Weights of a small mixture-of-experts language model, trained from scratch on English Wikipedia.
Size: 14 layers, width 256, vocabulary 9706, 45.9M parameters.
Experts: 64 experts in each of 14 layers, 32 SwiGLU neurons an expert, a softmax router.
Training: a variant of Adam for the experts, 297M tokens.
Below are experts of layer 8 (counted from 0) of a mixture-of-experts language model. Rows are named router (the router's row for the expert), gate (a neuron's input weights, with its number), up (a neuron's input weights, with its number) and show model dimensions 128-255. Each number is 50 + 15 x the weight over its row's rms, rounded and kept within 0 to 99.
After each expert's rows: "mostly gets" lists some tokens that are sent to it at least half of the time. This comes from a sample of Wikipedia text that the model never trained on.

# expert 7
router:40 36 61 40 32 67 38 70 48 57 75 28 33 71 51 21 19 54 47 37 57 92 38 58 75 54 62 56 36 44 73 58 56 64 73 49 35 66 22 51 48 73 53 34 66 30 72 58 31 26 50 15 43 74 42 71 93 38 42 24 45 39 53 61 54 59 37 59 69 44 50 52 31 52 45 39 58 29 69 67 56 66 39 54 43 22 41 62 42 53 40 52 55 46 75 53 22 51 55 60 61 57 64 38 34 53 37 32 68 45 58 52 48 69 38 60 72 55 63 33 32 29 47 33 56 57 78 42
gate0:51 67 60 78 26 46 46 99 36 38 57 45 54 21 39 49 26 50 64 46 49 67 55 56 77 48 37 53 48 65 52 42 46 98 47 53 60 41 21 41 57 83 34 46 55 35 54 56 66 71 56 32 70 44 55 62 45 68 35 38 28 64 60 55 47 50 48 62 41 33 21 45 37 50 46 50 59 66 50 95 75 65 43 44 55 24 49 45 59 57 39 44 62 59 63 24 60 60 36 58 55 27 41 39 65 53 58 29 73 41 56 38 57 33 47 49 32 48 71 22 49 47 62 48 60 55 72 44
up0:69 75 43 39 58 33 76 73 76 35 51 36 47 18 39 55 52 42 61 31 64 46 63 49 53 43 42 33 46 57 37 55 41 59 77 51 52 20 28 45 32 58 47 43 44 43 62 33 24 66 71 62 28 75 59 61 49 39 78 34 65 61 50 67 40 67 89 38 46 59 70 47 46 49 56 76 72 76 75 58 52 55 92 38 45 48 57 43 47 43 55 65 69 39 74 45 43 51 27 53 38 12 45 51 50 21 47 20 77 33 53 54 43 36 50 27 56 57 59 28 41 56 37 33 69 58 29 58
mostly gets: " about ", " around ", " late ", "', ", " .", " Highway "

# expert 40
router:11 64 49 66 35 49 36 40 14 42 49 84 44 43 50 52 39 49 43 43 25 45 42 62 76 38 72 69 47 57 56 38 38 53 54 66 36 37 49 61 51 34 30 72 53 24 50 61 72 28 46 33 67 35 48 49 47 50 64 47 39 66 37 71 35 38 37 65 61 58 73 71 67 33 33 69 68 72 73 64 49 70 24 78 57 53 35 41 64 57 56 61 64 65 46 65 62 55 54 50 43 44 45 42 56 27 42 48 55 63 57 22 43 39 28 77 54 63 48 62 63 67 62 26 38 59 48 55
gate0:36 77 50 56 48 72 68 43 50 65 68 49 45 42 47 44 48 45 31 71 29 75 69 60 44 60 56 56 31 46 68 51 68 50 28 61 64 57 59 55 62 44 69 63 43 54 46 65 31 52 52 45 21 48 58 89 52 47 57 48 42 51 45 57 49 25 60 75 17 49 31 35 39 47 39 62 54 69 80 70 81 53 54 62 63 29 45 55 56 68 44 52 58 50 51 35 66 42 43 18 80 50 60 21 48 50 76 73 47 39 53 62 39 25 15 42 45 70 54 39 38 75 69 64 43 69 42 25
up0:23 70 64 68 48 17 59 64 40 60 19 39 49 64 66 54 49 51 58 47 46 76 45 63 70 88 44 49 56 63 52 79 40 40 66 44 74 46 83 47 61 50 55 41 46 56 39 53 35 45 64 56 63 49 57 37 41 55 55 60 73 21 53 34 63 45 58 51 54 54 50 78 60 48 63 31 42 41 43 69 52 44 60 52 22 77 45 41 53 11 55 54 25 43 49 25 47 59 47 54 51 35 39 47 58 39 59 25 54 67 53 57 69 74 78 63 62 28 25 34 67 54 31 42 37 43 65 63
mostly gets: " rel", " oper", " loc", " Public", " particip", " Oper"

# expert 30
router:74 52 49 34 42 37 43 54 27 45 67 47 60 28 32 26 21 56 50 55 41 79 48 34 60 52 57 45 56 57 83 74 45 67 19 38 56 58 69 45 70 61 49 35 48 42 76 29 44 30 36 54 49 45 48 80 51 35 63 42 67 44 51 55 38 45 62 61 34 33 45 47 29 46 55 49 62 46 83 40 40 65 69 52 55 79 87 18 55 65 38 56 48 49 99 40 72 83 43 44 71 55 29 43 50 72 55 43 61 50 78 22 62 47 44 28 41 83 65 50 34 46 22 53 66 64 66 58
gate0:39 48 52 32 52 39 34 45 51 69 63 50 55 21 63 43 28 42 33 55 34 34 42 22 28 22 27 47 48 51 71 62 28 36 22 52 55 27 72 59 50 44 59 56 38 13 69 63 52 51 44 50 37 82 33 45 40 49 40 48 40 51 59 46 52 72 24 49 40 44 79 48 37 60 19 64 63 38 64 48 57 56 69 62 76 66 57 57 52 54 56 39 51 49 50 65 13 60 87 58 75 53 60 44 73 59 54 57 30 65 51 41 38 84 33 45 58 58 51 52 60 69 36 37 17 18 48 62
up0:50 63 53 60 72 25 40 70 19 20 61 72 39 52 23 38 30 46 63 55 52 61 47 56 50 55 87 27 70 55 59 70 27 62 49 77 53 32 42 58 34 26 48 52 42 42 19 40 33 61 37 40 40 53 54 65 47 51 45 36 51 62 52 82 50 48 99 55 43 68 52 62 29 40 48 66 67 46 50 68 55 37 49 51 39 70 40 45 00 52 53 51 53 48 53 36 51 42 18 65 30 53 82 45 60 69 56 46 50 57 63 63 82 37 50 66 53 69 62 80 26 70 33 64 61 45 65 55
mostly gets: " | .", "- Website:", " £", " €", " species of", "- • Total: "

# expert 19
router:44 53 64 56 54 69 55 43 39 41 49 61 39 47 54 66 40 46 23 48 58 75 63 32 36 46 47 60 63 64 64 39 34 45 39 42 57 59 58 40 42 38 49 65 55 36 93 71 50 59 66 18 39 47 64 59 49 65 64 28 55 81 39 37 56 55 23 46 66 49 50 72 80 53 67 42 53 46 38 54 61 44 67 32 69 56 30 68 51 52 15 64 71 74 65 57 52 53 44 40 43 67 44 47 31 66 35 57 43 61 41 51 36 75 64 60 56 41 64 53 46 57 39 46 34 22 68 79
gate0:39 90 36 45 63 55 28 42 44 26 75 79 63 73 21 43 52 78 51 59 65 38 45 52 49 47 58 58 60 37 62 45 61 48 39 47 49 46 51 60 34 56 67 79 45 67 70 82 69 45 46 28 57 66 60 53 77 32 42 47 58 38 55 61 26 57 34 62 63 37 47 44 60 47 53 44 66 64 77 25 48 36 65 42 56 33 74 43 43 62 49 58 50 37 18 38 74 43 36 41 17 30 32 39 36 63 49 58 78 55 25 72 81 62 45 35 80 59 23 53 59 42 54 30 67 42 60 72
up0:46 42 49 47 65 66 40 39 38 28 42 63 32 31 52 54 67 12 69 47 69 09 38 47 82 64 48 98 32 50 30 57 43 53 50 55 48 44 61 76 46 51 58 32 39 52 77 64 52 55 63 39 85 26 56 31 51 70 34 68 89 29 58 05 66 51 38 21 52 51 49 71 44 63 44 35 36 46 77 49 66 75 43 66 62 60 74 28 23 59 59 52 57 39 63 68 39 68 70 54 45 36 64 51 49 14 42 52 54 61 63 52 48 70 61 72 49 52 69 59 52 54 31 36 57 51 54 35
mostly gets: "ract", " product", " access", " mot", " process", " Product"

# expert 48
router:60 56 40 43 76 72 30 42 47 70 65 40 32 49 27 13 52 45 34 57 70 35 78 55 61 64 53 64 25 31 73 45 51 67 62 48 58 62 60 33 36 54 72 37 46 70 31 54 53 39 55 63 25 66 66 56 45 19 35 42 72 34 36 57 53 51 56 58 31 61 39 54 29 56 19 32 36 48 57 28 48 41 43 64 79 82 56 40 40 66 66 38 47 35 39 40 46 58 20 48 32 24 71 20 34 36 55 21 45 52 39 38 07 49 43 52 56 54 35 52 59 54 57 50 51 53 82 54
gate0:63 77 63 49 50 41 62 41 12 42 33 40 68 50 45 42 42 52 41 37 14 63 70 48 27 66 24 55 72 42 42 48 50 17 50 27 37 46 58 43 37 16 40 45 57 73 65 69 47 27 51 57 77 44 48 52 37 36 63 65 74 31 47 51 51 22 39 57 53 68 43 48 79 30 46 65 59 46 22 55 48 48 70 45 73 70 52 31 28 73 72 51 39 59 56 40 70 37 51 51 73 25 08 65 63 39 52 75 64 60 52 59 30 56 50 43 52 64 56 47 72 57 63 45 47 82 48 81
up0:41 38 28 48 59 60 62 41 43 29 45 38 69 57 56 33 50 70 56 62 54 27 68 68 61 67 58 52 56 48 68 69 87 50 71 44 00 39 57 61 63 18 51 44 44 38 54 52 25 47 51 28 81 27 23 43 67 50 57 55 54 42 44 37 46 26 36 53 50 67 26 57 28 54 23 19 68 27 46 38 24 58 76 37 63 53 53 63 40 52 74 54 55 30 69 42 64 72 37 46 34 24 48 40 50 56 53 43 67 66 61 70 38 61 52 77 59 61 32 48 42 46 37 46 49 53 67 80
mostly gets: "′", " among", "% of", " more than", ":", "°"

# expert 42
router:50 22 69 40 52 28 34 63 34 36 54 27 46 37 61 56 59 22 23 65 44 61 57 13 59 39 46 66 63 58 52 61 74 60 27 65 50 35 48 42 55 43 29 50 48 41 76 56 33 55 25 70 42 53 58 51 47 48 48 48 51 37 54 23 60 39 71 39 63 48 53 72 49 52 42 70 71 46 53 47 84 58 36 36 44 48 60 45 66 51 42 30 69 58 73 41 37 48 48 39 38 54 39 50 58 32 47 44 49 55 70 70 37 48 47 38 54 71 48 64 62 49 67 49 75 47 45 47
gate0:59 26 60 75 50 54 21 46 65 37 38 38 28 60 35 47 71 44 64 46 32 33 36 60 25 67 39 64 52 74 60 73 55 46 48 70 41 33 58 51 74 59 56 52 44 46 50 46 56 60 52 36 58 57 44 38 69 57 25 70 50 38 41 37 86 52 66 60 53 64 45 68 15 48 26 92 48 33 72 51 46 75 61 43 59 51 72 03 68 41 54 50 45 53 58 50 38 53 64 53 58 51 40 50 43 51 53 43 38 31 48 67 55 56 87 66 41 54 48 42 49 44 64 37 40 36 40 31
up0:55 47 43 59 08 75 62 24 42 46 37 63 53 71 36 62 55 49 46 43 31 47 52 43 56 61 49 51 73 72 77 61 61 45 74 66 61 43 41 68 64 45 31 33 62 28 50 27 47 89 52 54 70 53 61 74 62 68 54 38 52 59 38 46 61 71 52 47 45 69 25 62 57 45 41 66 38 73 33 43 48 66 74 49 78 65 51 42 48 52 20 26 70 70 42 47 52 61 66 50 55 61 44 39 45 35 88 32 52 32 52 42 59 69 71 46 40 96 45 61 37 46 47 49 37 51 39 53
mostly gets: " bl", " h", " prot", " bo", " bre", " th"

# expert 27
router:71 39 80 39 42 44 35 22 38 41 31 41 36 63 83 71 39 51 59 25 47 47 53 42 46 40 45 52 70 71 49 45 62 42 54 60 71 74 53 43 52 56 44 34 28 50 99 53 50 54 52 18 61 58 69 25 43 34 55 27 25 62 69 47 53 39 59 47 59 41 45 58 68 56 50 64 25 21 36 36 68 60 28 53 42 26 51 60 61 76 43 34 45 30 36 58 48 63 56 46 50 50 41 58 36 40 34 64 48 26 62 46 51 85 50 31 42 69 44 54 65 55 38 46 38 54 60 73
gate0:61 72 59 54 52 68 37 51 09 23 31 52 28 51 52 61 59 70 24 53 51 52 65 71 41 51 33 52 45 27 56 24 50 57 55 51 52 38 71 54 46 48 22 64 61 40 43 61 34 61 62 34 54 65 55 48 51 56 35 49 51 33 40 47 46 19 56 41 47 74 64 75 59 43 35 32 47 25 09 77 67 44 60 51 53 58 59 42 62 47 65 37 28 52 70 41 45 56 54 60 49 28 73 41 24 51 56 46 47 53 60 70 59 99 49 64 91 58 61 81 32 65 36 56 35 74 36 54
up0:52 56 51 45 21 74 18 61 54 68 47 83 42 26 32 52 55 31 54 59 50 16 62 45 73 18 50 38 59 47 72 49 42 42 44 49 48 60 44 62 66 35 49 36 65 47 70 32 38 48 51 53 50 68 74 48 61 24 77 46 60 50 37 47 37 61 39 68 59 73 63 40 47 55 39 41 25 63 56 32 30 71 29 22 49 32 53 38 60 53 40 55 59 42 36 49 58 62 42 69 52 54 41 34 49 30 59 65 33 57 45 30 66 28 83 58 62 66 32 26 69 70 63 33 62 37 41 31
mostly gets: " dis", " ob", "yp", " bas", " typ", " pol"

# expert 5
router:50 26 54 39 49 60 40 39 49 55 52 39 64 39 86 51 58 49 63 52 63 58 35 40 68 30 50 40 68 20 80 53 61 61 51 46 37 41 42 53 57 57 64 69 55 57 42 59 29 50 41 22 76 73 37 47 75 49 65 55 42 45 46 14 31 46 29 41 19 62 33 76 50 52 76 49 50 55 63 51 51 44 35 60 37 21 42 41 42 26 64 49 30 67 63 62 34 59 60 42 58 54 25 83 54 59 52 66 39 44 00 49 64 63 27 67 40 54 13 14 54 51 58 26 47 40 76 39
gate0:43 45 70 57 43 83 32 60 38 61 66 21 44 38 64 45 67 78 59 27 42 45 46 60 60 29 38 59 60 54 71 56 50 50 40 59 60 63 38 67 48 43 72 36 30 53 21 43 57 56 64 55 86 52 49 71 82 58 37 70 62 41 47 43 23 40 26 67 53 68 24 65 46 58 52 75 69 68 58 39 61 44 36 52 68 44 70 52 48 37 42 44 45 79 37 59 15 25 63 54 46 62 28 46 48 40 54 71 63 82 66 43 22 39 41 76 28 36 22 36 63 68 23 55 43 41 42 65
up0:24 57 70 48 18 47 71 66 68 76 42 26 54 51 44 39 70 55 99 45 24 20 60 52 47 36 65 75 61 57 51 34 37 52 83 50 10 57 54 65 65 74 49 42 44 68 54 65 48 25 36 39 40 68 23 35 40 91 64 49 41 67 57 57 73 52 33 73 47 28 53 62 55 50 29 54 46 50 30 60 70 52 57 63 43 31 57 76 68 30 36 61 34 59 45 44 55 53 77 46 43 38 55 31 54 25 52 37 58 27 47 71 39 66 56 59 32 85 60 46 38 56 45 48 32 39 40 46
mostly gets: " North", " Jewish", " Spanish", " South", " Arab", " Chinese"